config.toml
n_layer = 12
d_model = 384
n_experts = 48
experts_per_token = 2
d_expert = 256
d_shared_expert = 0
activation = "swiglu"
moe_layers = [1, 3, 5, 7, 9, 11]
router_score = "sigmoid"
normalize_top_k = false
routed_scale = 1.0
balance_loss = 0.002
balance_bias = false
router_noise = 0.1
router_logit_norm = 1.5
init_std_router = 0.00871
lr_router = 0.00104
n_head = 6
n_kv_head = 3
head_dim = 64
vocab_size = 8192
norm = "rmsnorm"
norm_place = "pre"
norm_eps = 1e-05
positions = "rope"
rope_base = 5980.0
rope_fraction = 1.0
qk_norm = false
attn_scale = 0.125
tie_embeddings = false
parallel_block = false
init = "normal"
init_std_qkv = 0.0382
init_std_o = 0.0
init_std_up = 0.0382
init_std_down = 0.0
optimizer = "muon_variant"
lr = 0.00147
lr_mult_qkv = 0.5
beta1 = 0.9
lr_head = 0.00873
grad_clip = 1.0
warmup_steps = 200
schedule = "wsd"
decay_fraction = 0.482
decay_shape = "sqrt"
final_lr_fraction = 0.0
batch_tokens = 262144
seq_len = 1024
doc_mask = true
train_tokens = 1804000000
steps = 6882
dataset = "wikipedia_en"
Below are experts of layer 3 (counted from 0) of a mixture-of-experts language model. Rows are named router (the router's row for the expert), down (a neuron's output weights, with its number) and show model dimensions 96-191. Each number is 128 + 32 x the weight over its row's rms, rounded and kept within 0 to 255.
After each expert's rows: a language model's description of what the expert responds to. This comes from a sample of Wikipedia text that the model never trained on.

# expert 12
router [141  97  85 214 184 136  78  85 144 124 103  76 110 119  67 148 141 145 132  97 116  97  93  81 126 134 123 103 146 158 160 107 135  58 215 186  78 117 125 131 124 143 106  50 145 135 111  94 172 120 100 192 158 146 141 137 107 138 173 155 122 111 136  98 126 137 100 115 118 107 155 102 125 112 101 211 140 106 147 131 153 110 152 189  36 190 115 166 126 135 136  90 144 152 129  77]
down0 [143 151 183 120 100 175 144 125  67 113 166 107 195  93 107 171 147  98 132 146 131 116 130 131 112 179 120 104  97 159 176 122  96  55 150  74 115  97 128 193 135 162 134 122 152 109  97 143 166  78 126 186 155 174  86  87 179 169  46 126 134 145 154 108 135  99 106 115  69 142  80  74 145 125 121  68  81 118 126 153 124 138  59 187  76  90  71 102 135 143 142 169 121 112 145 121]
It responds to: Time-period nouns. Time nouns such as time, day, year, season and century, especially in phrases like "at the same time", plus pieces m and ation.

# expert 43
router [116 106 171 171 112 119 133 139  98 159 118 138 164  45 170 137  93 142 121 184  96 198  89 160 127 170 150  93 166 165  63 119 180 182 146 107 112 156 153 172 171 143 120 127 155  91 143 187 157 183  95 153 107 123 166 131 121 144  90  84  69  82 132 140 182 132 108 108 109 162 161 101  84  94 102 133 158 104 195 125 117  93 134 110 123  61  81 169 157 135  87  99 132 171  96 152]
down0 [185 182 136  82 129 153 142 114 100 134 147 149 141  88 158 117  88  91 170 157 120  80 113 115 163  82 113  71 121 132 166 139 126 190 122 107 135  91 207  52 137  96 143  92 143 125 142  96 145 117  80 125 104 143  90 141 135 126 111 101 112 156  89 143 100 191  86 102 117 109 104 121  91 122  78 155 148 134 121 147  93 134 128  89  86 195 134  92  84 149 167 192 103 114 126 112]
It responds to: Rare mid-word fragments. Rare middle pieces of names and words, such as Romario, sneering, Formula, Asian, Mátyássy; often in motorsport or sports tables.

# expert 31
router [152  93 152 114 137 152 136 108 122 128 106 149 150 142 104 183 168 104 146 101 127 103 211 122 137 114 126 127  92  68 162 157 152 125 112 124  74 123 142  75 134 205 127 160 125 183 138  83 162 130 110 138 192 143  99 126 105 109 137 141 137  36 151  96 119 199  82  69  99 140 125  80 181 181 176 135 168 159  65 126 128 130 125 118 111 129 109 136 118 124 153 108  90 120 147 154]
down0 [154  90 102 128 110 148 128 117 152 154 124 107  99 228 120 137  81  84 125 112 190 121 160 113 115 122 146 132 132 115 143 130 122 125 151 172 147 162 184 123 119 147  68 102 156 119 114 126 130 112 166 129 129 213 143  99 127 138 201 127 143  75 104 161  93 146 118 116  68 136 152 106 105  90 144 153  86  71 135 154 136 153 157 159 127 163  97 182  68 136 153 148 109 132 140 125]
It responds to: Foreign name pieces. Middle pieces of non-English proper names, mainly Slavic, Germanic, Hungarian and Indian, like Frischknecht, Narsinhrao, Károly; also She and Moscow.

# expert 24
router [167  29 168  60 181 169 124 144 138 113 108 127 124 104  99 109 144 178 139 119 105 133 132  94 125 100 115  36 136 178 148 100 133 130 171  99  73 150 149 229 120 201 179 123 115 175  78 104 148 113 147 133 130  88 136 107 148 166 167 105 150 120 141 132 104 108 130 108 163 159  69  96 157 148 112 167 156  72  66 161  89 144 107 138 197 132 148 140  78 121  99 103 229 137 141 142]
down2 [144  99 145  83 154  85  83 137 151 119 180 187 126 111 128 144 104 127 110 111 132  90 172 107 137 120 176 107 118 117 139 158  90 136 146  79 122 137 127 140 107 160 103 150 129  90 155 123  93  60 112 162 113 139 152  97 125 139 155 110 157 141 121 140  96 150 132  88 119 123  71 102 122 106 141 120 171 185 111 150 115 117 105 117 171 134  86 132  89 112 142  82 141 123 115 111]
It responds to: Numbers in tables. Numerals in tables, scores, road codes and vote counts, e.g. 18, 19, SH43, 17,496, between pipes and dashes.

# expert 29
router [114 111  82 107 115  24 135 123  93 112 159 139 110 126 142  92 119 106 136  57 150 159 148 127 216  92 184 161  84 124 155 143 115 158 189 160 104 140 170 255 122 150  99 165 139 107 142 156 112 108 147 126 133 165 142 166 104 123 168 150 128 105 149 134 162 160 134  98 127 124 119  99 158  53 128 124 107 145  87 232 120 104 119  93 117 151 120  90 170 115 129 138 197 111 168 126]
down2 [176  98  76  92  88 107 125 133  81 142 157 142 151 131 162 155 165 105 111  77 167  80 161 118 150 108 127 155 119  96 222 116 112 139 110  96 153 166  92  80  97 105 159 189 117 100 103 113 115 110 122 174 125 108  98 130 151 124 170 143 137 202 123 124 105 128 211 100 126 108 113  87 132 132  87 130 170 127 120 102 101 114 147 166 147 141 164 134  70 147 131 137 103 163 124  86]
It responds to: Line breaks and dashes. Newlines and hyphens that structure lists and tables, such as row ends after pipes, bullet dashes, and table separator dashes.

# expert 38
router [173 207 149 113 121 122  80 141 151 102 203 101 117 215 108 142 140  73 134 112 120 146 160 137 133  99 122 166  81 181 124 153 105  85 122 203 163 115  86 144 137 125 205 140 138 131 108  76 151  88 102  55 139  91 115 116 106 148 162 132 145 186 180 120  94 142 133 174 154 107 153 203 185 121 138 111 137  43 154  93 175 163 123 200 113 144 127 114 124 124  88 128 104 101 142 102]
down0 [147  85  67 186 131 121 112 144 139 148 158 178 140 155 154 144  93 115 160  96 162 123 117 117 127 118 144 107 158 111 121 231 140 136  69 133 133 113 201 133 100 131 182 119 129 119 172 116  90 137 146  97 160 154 133 135 172 153 141 115 147 122  68 151 186 147 146 143 128 103 144 127 135  89  72 177 145 147 114 186 130 115 125  86 199 110 115 123 121  98 140 143  71 159  83 104]
It responds to: Name pieces, list dashes. Second pieces of personal and street names (Murray, Ferenc, Haber) and dashes starting list items, plus table pipes.

# expert 44
router [114 152  89 110 137 129 155 107  65  48 143  95 145 110 162 121 174 108 112 110  63 131 150 120 201 138 148  98 116 103 143 123 165 164 137 155 102  67  43 178 187 174 131 128  66 162 165 114  90 150 143 117 137 134 135  67  99 166 157 132 121 117 115 136 115 129 128 164 159 119 136 120 117 136 112  66 141 136 111  86 193 165 160  80 117 122 150  53 188 169 108 101 102  97 161 146]
down2 [132 219 166 110  78 113 136 123 128 174 125 194 171 138 139 128  90 215 165 103 144 146  67 132 165  95  94 156 112 140  92  96 144 118 139 123 119  99 149 136 127 112 118  71 130 191 146  78  99 152 191 145 133 169 139 111 131 207 205 110 104 100 130 127 133 119 169 136 105 144 142 142 134 168 100 112 115 101  92 109 158 111  95 117 158  63  76 139 148 107 128 190 160 204 124 128]
It responds to: Table padding and foreign words. Blank cell spacing in tables, plus pieces inside foreign names and words like Sch-alk-e and Kal-kar-indji, in election and sports tables.

# expert 19
router [ 98 133 113  70 110  66  97  66 119 120 124  69 109 111 107  83 129  40 140  84  63 131 128 104 144 122 170 163 100 129  94 107  82 124 139  88 160 173 147 109 123 131  74 159 138 124  97 116 103  76 128 105 157 111 102 131  69  94 149 142 109 170  67 139  70 189 130 144 132  97 142 158 140  91 130  96 101 166  95 115 134 124 152 157  99 143  95 132 155 142 110 111  86 120  94 123]
down2 [103 131 111 121 156  98 136  63 113 189 153 152 131 105 110  96 132 166 128 180 103  99 150 117 157  83 151 146 126 118 116  81 111 146 134 135  71 115 152 127 127 175  94 147 102 169  77  89 100  97 152 159 148 119  77 104  84  63 164 161 107 163 143 133 170 112 116  87  54 102 118 155 150 137 128 192  93 149  87 112 174 113 154  67  84 167 132 136  69  96  99  92 156 102 142 203]
It responds to: Table cells and headers. Table header words and cell contents in wiki tables, such as Peak position, Role, Directed, dashes, numbers and hyphens between pipes.

# expert 35
router [110 102  73 118  79  76 165 179 140 128 171  71 150 116 149  92 152 161 175 127 123  87 142 150 160 105 137 144 152 175 154 122 153 104  84 175 138 178 131 173 170 138  95  52  75 177 140 127 159 147 173 133 143 145  70 118 121 100 116  92 164 175 107 122 139 151  72  84 105 169 102 148  85 166 132 136 131 147 123 121  72  54 150 114 170 154 179 109 115 104 125 133 146  61 171 145]
down0 [119 134 102  90 178 145 115 168 136 135 124 143  79 150  86 127  93  83 121 146 145  67 130 144 150 153 173 131 127 113 119 170 131 121 118  90  82 117  93 101 187 140 144 131 114 119 150 145 172 149 116 142 181 107 169 134 146 146 144 189  93 124 149  95 124 103 116 120 135 112  99 115 133  61  81 152 127 141 172 158 124  91 114 154 122 142 109 163  94 129 117 150 153  44 190  74]
It responds to: Head nouns, closing parentheses. Closing parentheses and common head nouns after the or his, such as band, album, film, team, series, character, mostly about music and film.

# expert 27
router [ 94 170 118 102 101 147 137 137 150  70 122 136 114 174 140 108 128  88 190 161 157 153 126 129 140 119 111 166 141 105 118 163 102 115  42 116 183  78  97 128 114 151 154 182  96  83  93 115  81  89  79 142 115 119 158 191 146 115  93 149 187 119 139 130 125  73 152 126 130 168 181 119 189 185  97 114 101 123  80 167 127 125  88 110 218 137 150  71  87  99  94 139 149 130  92 107]
down0 [127 111 104 106 126 123 147 139 148 139 130 190  84  91 123 157 137 152  68  75 139  82  78 138  99 168 116 116 132 108 126  97 122 121 116 160 123 104 158  87  99 116 160 165  80 130 130 185  91 144  67 170 139 155 103  91 163 122 109 173 177 160 124 147  88 197 121 112 167 134 110 149 130 118 145 137 196 119 144  66  87  91 129 175  95 122 157 132 126  93 140 151  76  94 128 177]
It responds to: Plural and word endings. Word-final suffix pieces, above all plural s, also al, es, us, ic, ities, as in Origins, Births, forests.

# expert 26
router [123 116 110 116 113 159  69 127 140 108 154 127  98 131 121 102 106 112 127 106 130 173 105  86 135 134 141 159 124  86 162 161 140 157 116 175  97 166 111 145 128  59  80 106 140 113 166  86  75  99 125  65  85 154 123  93 118 120 118 133 173 113 182 123 122 109 167 159 138  93 122 119 148 129 126 158 135  97 148 132  90 180 142 136 116 131 123 146 112 126 121  83 131 163 108 119]
down0 [173 105 157 126 122  73 144 174 141 153 171  92 134 106 160 131 144 125 145 105 144 130 139  84  86  63 161 151 141 174 113 125  88 109 130  98 150 141 174 142 125 119  90 136 122  71  95  98 117 138 107 181 110 123 135 237 188 123 111 142  83 110 104 107 137 192 117 115 161 122 146 127 167 157 138 120 141 185 138 183 162  99  83 128 145 172 100 114 145 132 153 103  84 194 144 119]
It responds to: Spanish and Romance names. Pieces inside Spanish, Portuguese, French or Italian names and places, e.g. González, Guayasamín, Bordeaux, Yugoslavia, plus some table digits.

# expert 22
router [100  95 176 134  77 255 130  84 120 138 116 146  82  76 150 146  84 225 142 110 185 123 115 136 111 104 124 121 132 122 147 132 113 117  56 160 122  89 107 109  76  90 107 117 145 164 117 121 127 117 146 145 160 113  78 144 157 136  87 142 140 143 110 187  99 135 118 124 141 131  86 128 102 152 102 116  62 107 147  68 136 170 108  86 132 159 143 135  54 137 135 120  57 135 149 165]
down2 [106 210 127 151  81 144 126 144 149 121  91 140 123 112 104 150 176 172 139 113 139 183 113 102 123 165 156  92 100 111 185 151  94 165 140 181  87 150 162 156  80 143 111 147 152  80 129  90  85 130 177  64 126  83  62  71 132 101 151 144  80 137 101 131 134 148 128 192  94  91 102 142 161 173 115 130 157  94 126 169 101 136  91 132 115 165 116  94 153 112 156 136 146 166  90  46]
It responds to: Table cell separators. Pipe characters dividing cells in wiki tables of sports stats, election results and lists, plus semicolons in flattened stat rows.

# expert 18
router [185 140 113 108 102 112 164 137 135  70 196 172 105 170  83 130 113 109  87 132 130  83  97 101 184 119 115 160 107 156 102  50 122 102  75 169 128  93 118 215 145 115 155 197 155 104 139 141 147 194 133 138 144 150 136 200 110 154 120 149  83 131 130 161 133 137  98 128  73 111 188 183 125 167 137 128 121 149 126 123 129 143 166 187 128 189 150  91 141 133 163 105 175 115  93 154]
down0 [104 209 102 102  83 155 137 112 122 132 127  93 107  80 127 153 104 150 151 112  93 179  67 131 148 163  72 145  75 123  89 117 127 119 183 172 163 171 179  83 141 156  82 139  91 106 143 104 120 120 105 102 193 105 136 102 164 128 157 124 124 109 105 129 132 143  95 139 145 113 172 128 106 117 120 106 122 162 157 161 108 162  75  62 171 160 115 117 194 180 187 136 144 147 114 117]
It responds to: Name fragments after capitals. Pieces right after a single capital letter in foreign names and titles (G-konou, V-lemma), plus the, his and capitals.

# expert 8
router [136 152 101 121 144 123 108 137 148 130 147 137 114 235 120 128 123 190 154 139  84  85 113 142 113 179 129 124 133 113  77 107  95 129 137  79 180 133 116 105 167 170 154  86 122 138 153 112 139 106  76  92  90 121 148 128 151 163 100 167 140 146 144  74 119 126 161  98 141 101  95 136 143 111  89 117 133  99 155  93 139  56  86  75 126 132 141 147 128 138 140 117  86  86 136 174]
down2 [127 152 166  94 129  51 166 142  67 145 115  87 133 147 145 170 137 152 152 145 148  69  66 103 136 122 106 116 171  60 134 124  85 156 120 105  88 161 151 153  60  80 125 102 121 152  70 100 104 102 160 118 148 142 149  55 180 187 125 102 100  85 155 140 102 134 151 142 133 147 149 117  94 132 149 178 104 132 181 147 132  73  92 193 168 160 172  88  96 130 101 112 125 151 100 145]
It responds to: Word pieces after capitals. Word continuations right after a capital letter or opening parenthesis or quote, often in headings and lists: S-um-mary, M-ult-i, As-sis-tant.

# expert 4
router [131  97 136 101 131 118 145  98  72 130  61 125 110 131 155 147  98 163 107 108 193 192 185  99 184 105 131 108 126 121 161  83  88 165 110 142 131 166 136  48 122  96  72 120 116  91 157 173  93 121 142 181 108  98 165 125 111 137 108 155 163 166 111 180  71 103 126 134 142 181 120  74 132  76 181 143 111 182 136 152 115 121 148 118 145 127 158  91 126 149 165 129 113 126 144 116]
down2 [124  85 177 128 128 122 183 144 185  75 170 135 111 129 132 113 105  79 120 158 145  96 113 106 136 169  97  63 122 112 159 163 125 121 157 166 127 123 122 137 164  99 172 154 125 100 135 117 105 127 134 146 119 117 118 122 168  87 119 155 126 153 122 133 147 157 173 150 141 168  69 156 131 134 100 113  95 158 134 133 139 102 225 119 117  96 150 148 111 148 114 122 130 133 109 153]
It responds to: Abstract institutional nouns. Nouns for institutions and abstract concepts after the or of, plus suffixes like -ship, -ity, -ism: government, water, church, lordship.